Experts of a small language model.
Experts: 128 experts in each of 8 layers, 96 ReGLU neurons an expert, 4 picks a token.
Training: a variant of SOAP for the experts, 6521 steps.
Below are experts of layer 3 (counted from 0) of a mixture-of-experts language model. Rows are named router (the router's row for the expert), gate (a neuron's input weights, with its number), up (a neuron's input weights, with its number) and show model dimensions 0-223. Each number is 128 + 32 x the weight over its row's rms, rounded and kept within 0 to 255. Numbers have three digits each.
After each expert's rows: a language model's description of what the expert responds to. This comes from a sample of Wikipedia text that the model never trained on.

# expert 43
router:119115110115071161119050172124160176073110102099069134101138082143151136087105189149110145097093138137112120131134177124102098105148136078135115098119150135220118124130181091094184110110125124129090121122210086160079102146129100096079176153121115142123142114135094145076111148116148153152081133150120163103074144115169188145153160157125088194081101120177068138095093118131148109155117135166138129102145178085105163124143122145100153084119121091129139106147066181125166052093120114141151105067182161133123107096106160090151091129138105164169164170157113139057129124149123182164167108098102114115130139083184117132155083095130175149107109121099089197148150109105084109179051
gate0:102071154154098132116110146214145133151141136149150129129152172067063096126148180095144153175159178110112129085112106102166089079116115132072170155085130081090151159154187102098130138128118115124105163108082152112124119048171068142149105132077134186178092166114089149124177158107118145111201159097165114234138163056067127133104154108204155071189142064123125122106147144170128170145087140105151181094122110163115140135116153124086130156151150102109142141119122143099126148075155119096148112120112095109105139153119086086148141125124113105119122141166160068154104129116166152175197138136156169183116166127135112156110092146195082090161085122147125117117110123111110164145093
up0:077081079120106141171116112169135125134137139109167114094158135111099090109143134126083138193107138109078138130099178099166111085103137082132141139092120103136193144130135165100131148152151088172095154110101158155108137097146120126108160053089112123131116150147127173098158146156161082118153155164188126169144130109134140146068139160201120105113113109108062131142146151181127217185114164102094163049151078151179142165112074122112154149112100108120075217209129152125094162083114108135141109149095153107143146054113065127119198125114110164149118123172138083133122094178138165167113160130131173174114145145171093180113144120135104113142123189079168119071140065143094105151116
Description: Field names in infobox-style lists before a colon, such as Website, Coordinates, Location, Born, District, Synonyms.

# expert 26
router:068099157124176177111130109110125133148109146125107120127102151154133132149153155061134149137133112043138140123094128169058179091128077131099145111126148113129158074127081124108233126127142140100114218098155109103143141171129145141074133109119151179078117154119088145196083138183122131171116103166075179121127109110145118125092136082131146144089135174112137139141135111144114114097076102144128110115143078154150121148166153098114098104176143115127118116160100093168097137098171099145139139141096129095101140159172087129152148076157195119208116139115129172127132111082120085133062112106130156117162111055139120118161156184138084110140214158092119208104104097065205061145139
gate0:116164090119120065162142163134164177112114130125133149117181187114142111197171132132123148125092107103141089170201142130085102136135153151099117068086127088114138078087114159089174028128219120113132149149096134118171107181096101110128107100092142106105123157061124115143139100147126106104160063150103126136098150125153171152092190140065124122103131126135127085161190083118135162147145085123142111190194159142149115164133110102105050142115126076088120093159130094082131128165117160164170131163141133126110117161076112134073087100151136149123108126112053127131143129171150090095150147116157131090070149127107070120053164125079102074188129155170179116128138111123173099136117
up0:159093184149128138138148136139071156176134137097118114138102070135130144097122136086132134143097114161132115071126101185158155154091151121092140192154099138107141153214162117091120156172047066136137120125183113108058122065140140127119129120146195126160160096172144125110121133117076195181083186120209086110156129026137063112143164171135171169203115150135136197135099136182081101106137155144092147087117130100110110131195116156139170136106135172171105124098101114148198098144124091133096080126073130119108111117139147130138087095120166097104123161134144148068071122129113184114112117100106101141139118110152157107168144127202121193129103137149113125117135137139110150123119
Description: Capitalized words and fragments of place, league and person names in sports tables, like Premier League, El Pas-o, Kuld-ev-i.

# expert 30
router:155108163109147050120166122116133182059125112117176160058111068125131148181070168090125108142126133134132172174135186054112166154087146139126117182124136106159113179158148079132167130104148155104132154176135184177163105167082118132096095148101130178116143134090162128099151155084140096140196103159074101152153123151204085150094149084157128168176187106096133160116142128108078148080116111139148135093105163169145141151100154115088088159104106115076131189141161090118137103134138152179153142075072116101154110156177129179168061076160141139126124035133112128143121129109138128106081112164201161127103169136101150145131142099118100090143105131133106089088094158139143140134085
gate2:102160148091154123099108146122109206158182180085130116061171185168099086146090123113139087105102044107163162162183052184124077136195121157118192105169152111145088155119129147126101141139149109064165150168139126109056195156091147142094148090100118115157091145124105111180112120087108119139148138113117143175095134119123154109109107134157137197117132104110129096154138076099105123119143044151063101123120165164147140077152198145131132081117128092125140104134145115170126072094109123124055117152120107069152091134142151088140122123119139118177052161147089080096120136171103168128128160116132112118115122098197134139135153154121167168117105075105121105125081148163178141083125
up2:110143056157122149140150090129127109111100148121161089151131101100195149087167118109114172158125140142161130106088157099127174065153082120123206156102107157167115171138135077165128129117056154135085109060161073096104084065115184103107125143095132149101162101162103141189153099143160159110118094102180136102188138129122157170137139118061094113118200154142194150154082185155130136123080197119106136169107122079111097144149078155172176098161123147118182145161119107175091141170086145169093176136145100193062154125174144119131134176107080137148138108107118171145161103080129063148125125094143111131104152153125137137052138127139122114133123146132103166140167196099143101126105
Description: "of", "the" and colons in honours, offices and infobox labels, such as Order of the Bath, Secretary of, Time zone:.

# expert 51
router:123132147186093136110072059152131172138063172123165096154133155162136116199094083110120089174082112071135073090109083092076124058159106126073121100186111154095135152126118127131171131114106137124088204103109068111157119215095120149134146108167152089101151131184135179159139100127191156163149139098128141113153106170133111104174182131145114105164182133081106154123171085143140138113146102134140109134145192130133128128159153149129174089166114103180157141063115106121161170085133111149174113120152074097120184155147134122129147118115113086130097138073104081102095100158144130129138179133153148140119106074178159090088173111143065115167111077076131154113103094167145114106186
gate1:125120161091130123123152148107096146146123116146126129125079153147132113111033113100148084162178099141169159096169167077120141098127085099111141164117094113057107125126142104159138132102131140134113160129155137148083100160066130154118144172099159092159101165063068147105140208072125156100169180093172140089169097140102103157078103112140135157159144121154106182112077183135092134070149156139108110185146058093108122106139147118122133153192146082098155164117097058172183161061130163101084171160135145156128182166128133117135115150119132143130156104128117154144181114122106069118122158132193154076166138169105043135152130141117147160125131112141140066087121171126125125199052
up1:143113128106130126146138116123120170126125139133082118153116184115106104148057141055154152176114109122174130143127174078113134100089112102128123163145110125037105169110154114186111139146101118128132152134147167152087052195052156143086126161094143140162101155084067157078127161096142137111154169133191146119172076118146096177073133124172167145133142120136120154095112153130068182045167134135125135133136072133123157124133188129098180170207123092101153202144064086179177118091141172083105130162125131141159147123139139133145068158133142142169132097118137134109138139097124104104128147147181151121131155162137063131167158130116155146136125087109171050071109156124092109129057
Description: The digit 0 in sports stat tables and lists, plus inner pieces of surnames and rare words, such as Harg-re-aves, m-oll-uscs, Mag, Prime.

# expert 2
router:110174151146149159104143133133180177137095157153161136141141118119108160162168093115138141118135165101181095067102092124077084165093088143145101163176082142108156062174118122213147169129170162151102114106083163058168179100127156158100102149170125094096153125119161138123094133127095120155103122090117138083114067136124133127076157097113148077188176133110153117120143114121108102125061129024081121140127093129154124127154121079115104176133162127114124129138077165127152132108123115118154172134167083086065171135145182070162173101118115150154160109149124092123115109214115136107164103131080119153164106114049103141180126099115077141179107198096168167135103110132141116170182
gate0:121124124121104187118157131086124113159128095181143160052140074085106083152120131130113118105169169183138148124134158099147129115105126098164061116097141153105135081127116095125165179134144096114085108165096091123103172085104104083126157133108185089120098094124121152104139107055162109138126146156081097195134091140169111163127036118168095147130143143104134119131112091123125080161166078137086163120119122139092169062150101146126136078135153172120089093105081096123139166147144112137118118142144167113107137143157105135050140148207165106046185161127136086134189134134167155096118138162186135145183119139122098040156146079208164093152146133182152087139117170100084105105159
up0:142127098149187093128086106156152126125115151098128108199086089158132123104085178125153125189121100101114136180101113120101119148177126099141161117188098103174096176166130097107077122111091131074163158113163129140155058189133185070161099133155117146171125139119142124171115187137060132117188089097152132097098111177119185098094180129126146121137148098098066065107127148092147196080084160162194111122162160118151075161116188115142137140106154083131153133133161169089085115113161140090109126100045098126129106095147097096136154176093074155188097076116075157148100130144082132136131093141125118150122160138122100193085085165098111177107110134099129113144148152130176090115144
Description: Inner pieces of split words such as congl-omer-ate, d-ilute, Magd-eb-urg, plus the words same, such and debut.

# expert 7
router:105132131118155160064102156174071063152107207130153123128119147109128124078128092159162159098104160159093103171083105099107158119106136089117150092127124112134075150064088123155143084168116099177140106096152153181126122096119159162078075126103124092074145176124171152085094170152165105114107180159065191068104126140133121175116106116120109134112124135165074142064080188128137099169164141151133128070136118177087114127131130096154134093116104134151123167103187148151136095074060056144162124083147155122138152093155139153177159106171128175124121096107152125134115137103110128171173122128081137137207073150143141113177111131117161097081105093119150185104107126142094163192186
gate1:140126143154118132173104114105128105164101108138146091148111108145125171167110126145078124076126085149108113145082106180081126146052103125153119110129110150163051186109147049123118072146122110088164109141120094163165036115130122107098175104114090061141114103188211157135110107133068066161145152124091140130164145093110112112129148143084132154127203118156148129143155185172089173198172134140072146156120120113164104097115121080134138100086119109131114111147196116113171091145111082105136091084133153092102120131138134083128052165041123164106131123108179106144132087114138118145144087128117194146132178077088126113159156133049144154113159116161087138162143122141147148098169
up1:146138071128144157143196101106133176080138126178073113151109157132159180061210086147115160159066112091090161117148137132159114116146163145124128100126157135110199087101122145150135164163119124163134125138148135120051126135109091114131109115140112196102171162116110089123134131109081116087122109194142149135110185115144091130103105090124091115109096142140069143111125108144153152171091117133097045114112167069123168093050116139113103122153108168155157160189085162134125089080106091135139098120100149130153137130093134184099112104154162156135162142148103132169124081104148080103172207088135112133090104167161176188100145113200145108171183142100072112173129136146098054124084
Description: Plural endings and nouns for groups of people or teams, such as -ers, -ists, -ians, players, members, children.

# expert 56
router:155088150090064154073141147171138167171105148189149072145152098139119120118153068119169131091153165151181073152176041136142061154137122170154100109136088127118103147149126152140114142124112108146129156115106131098132137105129128114127144127105178144048175090187118123093097135126141193153101196077105125083134087135144081105154170135134119121181149117105177134120100134174139162121135141141092138111134181109182105141089106113157108138111127130120101157106087129146105122169169119130156122100110153070188193182181096181160091122142130117126118163109140064142154122185113147194070099071095107163136129155155100156144129062165113132034108170078072079153109135153091160127133
gate0:135106151131175083095130109171117102142120139100175152120159094080123124114175120083102090178222131117149062146110105111101074173106109136140162122113196095142133134075101178148119147118177209123095139163132158121077148108149103165156092103064181178105103108108138109131142135106146125142115116100156146144075077129114121132165084126133150164164093130093130152126120187131126150099177087129114148169164191088049153151099131158205142128198094102137181146130134130132146112103123077078175109163125102099097074172193121150117073194142147139091183174139145110159125134121126187125086159153127087165124090146159165096157113147103134114108132075129141177099131097145095123186072
up0:156188099091147119133127103086165093084086087146110068112126127130186216095094094111131130140160159093128159155126178143068120137150091108088152148087125123134157139152134128117168149078109191069156171134045081128127138188113166112093132130119113166094171115126143072120134128164110191127145099111139098146128139163148146099088152099102098129097131173104159168104111090139058173131160141123119096155093090160114091179156094133093104157078119097094137130079087214174137114125128098161115127023125066129143116104091110080077132111195148180178128096105133129150112145137184128116163187102159128156139102174100137168095160124155105149109135139127149101094135195118130113097173
Description: The letter j and pieces of romanized Chinese names (Ping-j-iang, F-eng), plus words like Roman, Cast, present, Quarter.

# expert 40
router:119101173169055083143123084122145113143112171132142138112134052162103173149161099160110134163090131125105064136085086173078106118064149178113100107158109151117166138165105131113166060145142170138197138082174083086114119129159080137086148149136099163156150135170100090121123110135115109129082098103114136159126103135103104249097124129134096129175181148149143119129131099135108107161143139130147106134150081155115084143112172102222133108101130074128105135118124152061116208171114155206114117167169123107127148141162068211161113120185147128122127089115111132154164158118131200123150133097133092127167174095148122097144109207151116114147100108131124089145106120143095088141093
gate0:101162114114136094161143213163152136152151155140179145061125167149152094152162081184097113127135115097092109069200148132114120165162114103139127073108122135112114101146116069100176126142161063144026134054152132095104141175133240117100086148159137101111173155161128159124145141174158120165115097118122100096101125137128185125140172142177131133074142119173116163112141146129130143124121070078106164092122128149106125094138135074168159141156082135099125172154093143174108148139092145140136119126098163127166132136154145046122155134089091203175105146130101144111175123225088123106136143070092172165100131144147079139177091170107163145114131125117130083107118097106139157145140
up0:115150169101142071112099135120166134140154173128150153085114179103141089182146074172111118133138104078132111054165163174125155135161104121120153054091129164127109111138132057090171120127133098146089111038190113078126120179139231110087097118120119090118152151153134163103091155173143140129150117115121127093052114149138185115130161134160106129113158128138113138140157153091129134139138059089113149076104095165074127126128129091185141117120086134130098125097150151153119216073101160124093098088089172131105115140153123100139128133094175210186093149114084132096157120203132161047108142079116165148144133097134112128181109170090099148151171123148122078124119084122143131102125
Description: Rare letters such as Q and X, raw bytes of accented Hungarian or Romanian letters, plus stray spaces and punctuation in tables.

# expert 48
router:078139094186163126090121162188142122153107195100099116169134098114127179145192096128132077099114090065103096096101117146101125072150145104108133180171149148078133106155084136154143195150157130165138194127098101154119151151095151125073102131122144124136136106153125120153153111174138120114099112094113084067088099157108119155108167146145101096136094122134169179120109143150105184105157181094105129106102148113074112122154161158088136114143091192159120179106123146123158069173101112189163137145136124059182068139150100133088091125198126038145100115125131095096159119147149149155089125080110122145146141070171180085167136144119087068158142142154146161147132132043137068160169
gate0:150188183084094118113096080095111123093108174160063188134115154058190193167095133127109143149148136086065145106088123105089119150166125097147112132145100145137088131165106156158148145195139110116130116126119055119153142199109163162109174103113149097121116166145136134182119153130121149137151093154083091086127073078124180126133140106114115120185068114107092139148160123148142123097134108102144161147127093105070116069165124142175142128137179164117081157171072152148106149076168131161085082155121144129094164184127111097123080110131156152134170085090181145168110100122186151130153175168116151091170160080124166149190129106129158075101120088164080101127083147147063084127103
up0:093113134090139114129132149152115164141127150145146147082140116160091107122098192138159196152109175094067177093122116131179147175159086128156069164162159134122071088094099122077104096123113062083123175067178145132066124212117148113122113113119185116197127072125142155143182143142197095120137106129097120103148088113128120148146089128172074132125120110121128137101139069151144124119080152126165129134116135081153119133167105090119158101059144146107149149070141140122081110165121062178160140097079106127138138114134148125154130168095164216133165088104092109149125084207090096096191106128093150104105127134097170183160122133180149077164127107168137135097162104168154127133178
Description: Inner syllables of foreign or uncommon names and words, such as ov in Shapovalov, Liptovský, Huck-ab-ee, z-ool-ogy.

# expert 42
router:090145141103176121106162124168171111066178092139147163138164100117102171093117125122088156062119132146134187135146184177177177098130136114157154073131149117137119177120171143101136181151133082087133184132129106157140116139130093121166107163104132145135112155116102066110201119098146086084150095121108149163134133083115162151159170134119097109128145122182157117143102038086141067144143173138147133125115182164126112180119121137076114117089081170118094126188144130133135126138113135067077142144070144209109127157062147076149097064114082116093102102151115169156141135140087140123158127126132126118151164220081110056110088172177143114098154164137093101091151132172138157151068
gate1:120126122139140124166126192151100127128178136123083163090083142118121140058093074123124119139128162131125126162166066098091101166099176079157170070139109091159140150180085146061120191067096103093126095195127131152161178140140090159161141091130084124124137121119121143169094156137131137107136125104135067136196107085113155115056128119112087119138125112158117107144091179150123165141161112087183111090086169099113146082090102149154148160110093147207119159092116092156149124192064167127170090116128137167084206174109153157107130132105145073173109177159137156123067149157129064136092126092174199146125146137147160159070124142128086151091114121109121142147124115155139075085106
up1:156108126120124138098120064123152157132062127124136110166141132123135111206177214138155128148185097094109160115081190147169170102114088165124112171127171117119112150106169120202118057155106133116112158057169135066092067108125179138077113151151131134141069137163093141082164097101148144144107156147152196101058164164129105136178124167123167137134104153123131093129137136125136084156103147128104119175195076124160105181176118102175108135136140138101098116154087153103115114098164059135068160152127127096197073084128108084148109140135126168091115095115135079095123070090079190151152135157110081091133143091094092107167096105153159121155142129137104135144098150127166173133152
Description: Colons after infobox fields like Born:, Launched:, and prepositions such as with, between, over, from before a phrase.

# expert 35
router:114131159158122130122153097167125113144123155124115137123092131131132146134118161151166116149075118125137106169096088145050114151104169181114141149123111189068201138142084075134142109055153181177081132079097099095160131093092128084118086137127144055116161110203126123154142150128137170168112102107130128093080088138082081161176135157159154134160129122117130210194156152148100144120086131085125116086103123152172106133107124105185092120092146156171116193116105102075108109093080145132174128138158081041169133101143128131197113135109163114162133125132181114142166174149178051167138128096073135114076153120117101121107127100179084169187125097134164115115089124141115197134139
gate0:157045146097151152109095133108132129172140140071160181098122102080131180104099114127184085062138149122109138128128112138129172142157121155127098121109117125117131098123135142062107114108156114171180152095142195051100204156103137152128094084168097138138170152132128185087069157127122116133157125108186156120083099086118182118143145163096102095148134126158127116124148133114097121122111156049162111097076130133116105091208117149148165085079143135138089155060099140145041106136116090135106185166144200169100186130117130102136128204109137124136157118130146054056177122133107118125211150063122122109121087148125113141164106150129124077149163143153114127108103099111105166156153
up0:162122117116147082137092163104105195118150080116107148102192158110150065095126116168129067133097117158195109130157092165145129158144146165151160149146146161110173152119156154155148138120123102152120115082106094122104153088155076116083138150122136104167094063121135142142139137124077120120153178098104060144187146153162111147148146152116110079162116145122126093157165194099106112090119182082121106104123115089151049089175163094142126144156046091157131110068102178070092103124157167135179190116210067143154191142106088146183151136125112133088126093164120076181141113125094086155098182115173132126136094123091141138143116111055173152112121115151086139151161104061124107130138
Description: Lowercase pieces inside compound or foreign words after a first piece, such as Inter-t-ropical, Folk-t-ale, c-ig-arettes, ant-im-icrobial.

# expert 53
router:118169155056136087140105134080091147190119121086119135079157169142123148122130082143081043129115084141113114157163136126153169158104197156101190140158158170088143107149119146180155065140107128078080088164117103133118127131087116191114110080105158135088045144201081174159130108121162167110160146112180120184137136111153150148138129127149155100105140092138096124150133170132174140152077114158093188167155085088147115079119141131150102198124075107147076113187147181125116090140123083154072082113096113110140144097143116118126137182122178111103149096085113177119117127158151141157037145155134111180153150113137074118098127080131123139091176122196122112119138106136096117169134
gate1:133101136179126142099174071120136125136105173126143149113103129141100105099166194107138131125091064073145183138111108155111126090094129112146054180149136084105164104086108194159135079132171111094158029137157129123165130069165114120101177153081094122092141135116083103186159137120138099169165154105125113086075078183078130155121146132163155219146152092157165187143128124156165149129071142093112163130140077080114174129138123138102078174112142136184121107080123117132147138175137128163129074080118138097121145146150121158161099109112131066094145132110151106056121136167142070107130137139147161107168175105061147100162089085114129188142169140117144107067160136120166130160103
up1:112156134130150125074143055083138136139131119138133143103115133155088080109114186154179151147133104100164200145163111128107120136073082126146043124132160083073150154141119184148120079096168126088127024178120096179162114164178108106101136131116126188085136124113071125160170121113155121134149119108126119092108098238086178132090158130178151190171174094121149175149109101138154112119091162148092137153179116065106195109126164135129132159115108171136105100083097134109133124191155150162106063072105123109107126165154100179140116154114128100144120097116145152090138161145102099092122089135149146157155180104099143150171066104068151163136168094136161107108131165141121087142120
Description: First pieces of personal and proper names, mostly South Asian, in film, music, and sports credits, such as Kar, Har, Or, Tam.

# expert 27
router:088068106080136141080102124166060100135147159108168159133153143116116127149068074118160114089105130062108145089152096103091101181139133163111120142161122113136160123128118084099190134115134186128169119116133125096180122184169119175086111152137130069135148130147105116187095174135125102147117055120189095117101092177049163181075100033136130108176080178122167135157128175136129146148132161104082144129139104116137113097118128144178171183129108114136093183155163139186152155147166146028149085125092085074096146175124143159144132150154117121118091150107166082165125130105143121118095148076130145129170109122128178213139096133136093155142123119159132132151141107101088110178112
gate1:135144155111125112119135146114182151176166185170094130177147103162100115096151092106121143124130169132085097170110122126156103166102123095135113099141177100132100110145144147116088091140175087081081141141115140124172105130176135134129137141144115147161097147152090128084148123077131121140141098115158085151060151184165087103146093130066094158077112134213100122163147100144130071177112104090103050109156194105116068115120113160098107221113165160184089126136186094113147172155105100094118093109072136082100103135129135101223081161172121115092108114118088098137163182125078121110156087145063077122106090213134114142133140111119083123139104174100132106088171172132098102133119
up1:108164158115139074104078136161140110165145180133095099186106129155142099108164122179120096113115109171137131171133142115141140135112108134118126109170128137146138117160089132205129032109106119109089114120183142136129076130193151152106151128176136125106093127204124106135119135124114116109160095130132106159101120159144147139153102103128103177057143144146106110144143111140128115175070116114107042103151169113138066120138095150147085151148125150138088133176180083068119149163053081108100063123072080103053122135136154088183104091138133150137104132182121102139172166215126149130123172177184141141119115170131072114124054115113102130045057134157107178129155141135105113173157
Description: Single digits in tables and lists, plus lone vowel pieces o and u inside names and words, such as Leuven, sh-oaling, Boo.

# expert 23
router:087116153217122159147139142157105111145104198116138153146120154104154144125140134158087154190134132107112105117148177183103079114092157192114127165110105085102132036111165099189092046121111116073119127122137099083167087149151129091117155124134113138103098094111145102141174080148079155125113116106157110107113102133105105144117092156128112172145153108119147153123156156137136049133088166121092112052114094135141196103126156152158114176165134150147083121109087139130152145140130126141127086112066165082140131127134066205143152103199177123120123131172142049182109180105115136106161097170098077183063137104145176128154078125110134130167098099121124202103082115089119092111131
gate1:048102097149104063160115152131116163155068131088145141071145131119104132102097189127137114091112077108137102161134141142142134095112112137108134108098143135163125110080105117134133139127117097181065081068121123114180124094141126073088220142138122102167109121170166163066088081136161125155150203099176170121166142097176087169139176108068150108103138177184186121150080167103185127100124115190123118126059077059140143126129164119111123084152151079142136095107141128130166103117113155129146131156152075128068059141088171129155177104114140081123135104154174124109147132132133105180152112068132192093169134123131092129150089150145171139139087149123137164077175139129079131146118
up1:183150150085136196121147110082140134051209086130107142128114147204154129140113100089120156188113157142116142137132126120138157190173168116161073169179068113111117137120150166101144133127114119071141115212143150104132157183103151174165106143120125130113140121114088080144124152116099135116110061166111123125117125153193175106128120141188115137161154091066052096079159076111115125137153146114148150101165118167117109135134152109048130186058097152115134170124129115211123145207138130137095140091094167133161169104151142091070089119090110175108132169132039122131122122139096138090149111137128077132115155153132129135136141101088091092116143125150123055159129110090153124155086
Description: Single capital letters B, T, P, D starting foreign personal or place names in sports tables and lists, such as Trawöger, Bárány.

# expert 18
router:117180144160123132089113112087186164066065118167091154166169104087142158114150125151155178088094133125111096169137116102172145127100178093190192142153106121151069151177148101080135183187106133187117151120096164192107126045126091108121135155149105089157142202116127123151145140117092179144123143153122114179140144198095053182104156124144088100144154135152148126104136076121122107161163181175089143149111140124144145187120149108076107157102115149120108126136111136078164084103145179124137127027104094163123104157101195121130117140062082100127143107116108117075165114138130181129116093111187100141129113165122146070080094147128164126136118100138089113121119104116132105158078
gate3:166144114084144147162061103093130119110127133099093087143128110119145198073118140143135144106070155161131120133151135093049129108102142138100141183124112114129119145115135141118154162059124182121133117114080179095183093102194197164123150148052150130082110112171135086152130121137164110091072144076078145209162102117144132086128123125148135125146117156096160092137103140076159103135161142121175096143113146134071135168086098157150090162091118090123119113209102161091168135120098086102097091089160088173101119176093128153141119135178129126138175095076128138121122159167188112156173131124111145144122205113159100150111159108096199129153114115132085183039147106125209138120137
up3:109105122138150095107149170105123152165187126143178169140107149130125110156119177102125090160199085089119147084093121148160136120149141133144121100150124180162154107077126090172082085145069096114144120144134120168149094111126118124100126110210094125102175083147101203106127103181151136138151113173116171073141130075185125135139163160113116092122132123165130145097135074169098195093086075078102161101100114154159140127176116140148170077224124184128084116108173096143090168148188136123140106147109137135109090125179115121151118193124098136139118147115161159162079137111087103060156115138093138114139034142146142109126100139147050125090077119124180100185143138102083085090156
Description: Pipe characters starting table rows after a line break, plus "than", "of", "ft" and "aged" before numbers.

# expert 31
router:080134148118166118137051151152144141150163131147133188203084171129168152160195095149122169168142080151188073173088065135174157092101142160126142129156142095144142094111149130156134071130077128123113186077103115096082103135146112132075116092124135117142100125137127111102131065087065112103119129108115135104124095160117086104119144120128122162147129106158122175235189081117115109109089102118099095143135086116154157132131161114106148096155097091078124144078140130109157128094099156119166154145114111044173165178129144199151102109055102072159112136116119164132149181140130116184179112132095145172096132133125165135183139109164085142150116096150128117133121153059126115082208
gate1:095137074122153109127157193105095163141166105162146157161127135172096060173083137175167145205176165160173101146148135106122138135157097121140106166156138095098092117123121145161165140192145165129137154154173117120059145152090108081189109129100142137216116151084142123059088100084103179101096095136122103185107104143149130156076108074189120152087104078132161174142183114131126096118107067130155090102171081125201161106112116122120114113104085127143139141167127136115085120125140118073104139081127113101142112132171146131108162131143062075166065115117119140212116115127197089123150124125089125149155121131089158158098079138113098120177067090114094127135160155151081119103144
up1:077155129075226111097114147133141177100119102105123122083162107102134149133111159164160147107101123146094161147096153127136153111171125123121174079096136056155137152161085110095177120077073146187118118074082185121089125153155139076110133097155154146059120150168113134191073119129119145150167153140151144148134114175167140159109172125104114054118137148150101121081061173140044132152131170189112169131130162134124139200132116124122096136181087105141120136106142182145116132083148153088120166135139085148107125186158086148181160132125137104103133131127105131117199124153140149097150041068161126148111145091151045101070143096145146128131159113141160152086101055146124115151136
Description: Table separators and blank cells, plus capital R starting surnames or names (Rauff, Riese, Rough) and men/women.

# expert 36
router:109097227130110133123085094184097098190093159132111087075188206136106098170109131078200158135126150097212039117179124129083123138089151152119138132171099158152183173086103118127151150133161145170097123079150028068090159115115114145081119111118123182163127078145103127080101090136145118110102140126173132086112101142152112112111135171121184137167140099112136094108183128169115175163127144131125155147102093168139192181129135111100071117135107124126108134138089079156137154137116129109103160131150164098114138063161111128133170141121123088165085122125142104126104142118163123141236126098098162112165133153094156075172120118125157161157132105104129147112118095117105112120168
gate0:146155176146104175151126121144096136144124116136092076105151113127151117163071182089125176095147171155166170132086166109147221134108102179098120061141090175175177147098172128099063095119122101116087157128132119095115143192152114119136098130121073127170057105158103130163133100123121124088124121149091137140100149131117137162104131072063169190117169111091108144094082144135171101084106076208127094084155122152141136092153160170143153101119131174073094129183049130152134092082088149097086100133182120143160110098141178087103134129158158149153122199112171084115141101101192103139096112124135138122133186136180123173109094121108175155097111113115159092129099122156152099156082
up0:140146158115074124134139098111160210145126087110079136123080121116104147167086109127157126092173134132146190160142147144159172134099145135141154143145135144160086163163156206100109078126161128086147133144167097102131158194172115153142099121090099147129074112136098097146210081118115075051129109127141113152127164108112095172094168128103121158143148053089144175129162135169148116136093115152124080185104156095161120083106124143123153058102138103082115151135124126126104094154047185131126116128214053162145129126120130082069111148164117165133129158073122120158074147088116152131098135132129113106217146156152165178086135096124115107119164159107123083166080110195139110087168
Description: Single capital letters or first pieces in names and abbreviations, such as N in Nguyen, O in Oreo, I-20, North, South.

# expert 6
router:152132144101067066130136085188125162169123123145190144077161157172115120150123197074113120152145123113153135184111134110093171129114130108114075101183178110141158166147138088171145116188124109092146127179157154048129081104103159097095114105093086181140105086160136154142108097077116122154070159164167146110121121149137095122174132180122137155137139117121108087081083142146077127127091138111157111171118137157072132117052155105137132069116134139098145116125096150140187094116152103182094127173058094058143133108119116116076155116105142128148135172135177092122112206137148150109107119090099110173103117051150133179094144153130097179124168141150120195140111121128145061123202
gate0:184117126092121163093115089102081135148108113137144042119197128131125143096093131053096122103155113122154169108159095166138159149083117149089184113138194148130176173152117157131134143110168140154100145115179127101124125104127123065134202123117182106108117115157121084158082119155062175103090175089135071184093146142171077128143139162104101166173176143148147144069131144162131107179164089142154122079131143096126118175135097096088122099071111183124119135139108172143164064150112139100097146097169114107186168065134131140086134133103159196157087124155135102146109137076193139115076160111137111126132116124134164136072163152151133084123157179150130122136101106159163065071192
up0:135172181103122124187079154147141111082153100118161190115141198148171147104205160119110123133114113097104142119130137120154080094112193103195084123104125130155098090058103109165105130184121091133145084178107177140118140096141119089154083094153062168134148151068156144056108094127183124107169041085146136126073107197119168125088097193161137148073162135058152105110132116128111136081146159137119162102121108103122072109133154131107164146060155115173182144096131101128091124109089107164118154102088088116153171137152132101116136127114100134127121133154153113162095132151119089074131164094166102189179175108140129117118159179067119119181156148121160102110128128071136119137149
Description: First word piece of personal names and surnames, often foreign, such as Ch in Choe, Sh, De Jesus, Hel, Ge.

# expert 11
router:126175063105122142116137160149140157068082094145061171162144151116161129104099110124114153090075168130116110126141176141153158141164133147172096117121097118168086178144143081107151126153127169215138097058059096113032166067132128059120136207133122100108166182123084152064105119083097125144104103121128167088137108127160176147146171152132104134040132131118171153154094147129150129147136118087111156098114111159158187146135129088168177089123112081123101103097085119162142069167110157106157164120145095136125121147120171100133120096093115139131160128120188093059143105144163118084159117133087173084168093059158134160168099100090120149114129120136184127113139130139130160125184
gate0:127090137139068114128159122097176173131110116113092135178089102146139129146124119098090144170163107047079154097114135173113194121162152114063160104119174126111137157155203163152155130106152063157139109133146199110120147151081142175079154110159053154151107090164137085096127136134149127114063184134129162139062145155118155069106109161180131100087139127179186121103098124068165081110123079138126140116148133128146158135080137153118135126095142137168130132146108171184143123150126155174189106088149121104150151135106132109176073124121163091114094123174125112153132129104042118041143160093135166123137102127193097115190137194147129052069094141113088151139103116145131112123122
up0:165100087162119101137219151186095133115128104142089106156078115163137140097145108126136095148166122099088188134094122177162163100195130091082103193139189179157133099151150178115120172059104038170120116129160163088135121109110155106108088088138144122172138120157095118171131129161164129153122196124137165128065149143134138081101128127152190103100061141103180108129148159127127097174098102080091094143156141128114084166080167132078102110100151129124167124158093112191126136144083139171146159134129120091144134135111126131145106127097147074123103143199141087144111168086107124066118161137152176134122118097170088129172146139099114140065118203097053133123074079125136126124156
Description: Mixed cases: pipes and N/a in tables, measurement pieces, field names like Density, Elevation, Height, and ordinary mid-sentence words such as and, approaches.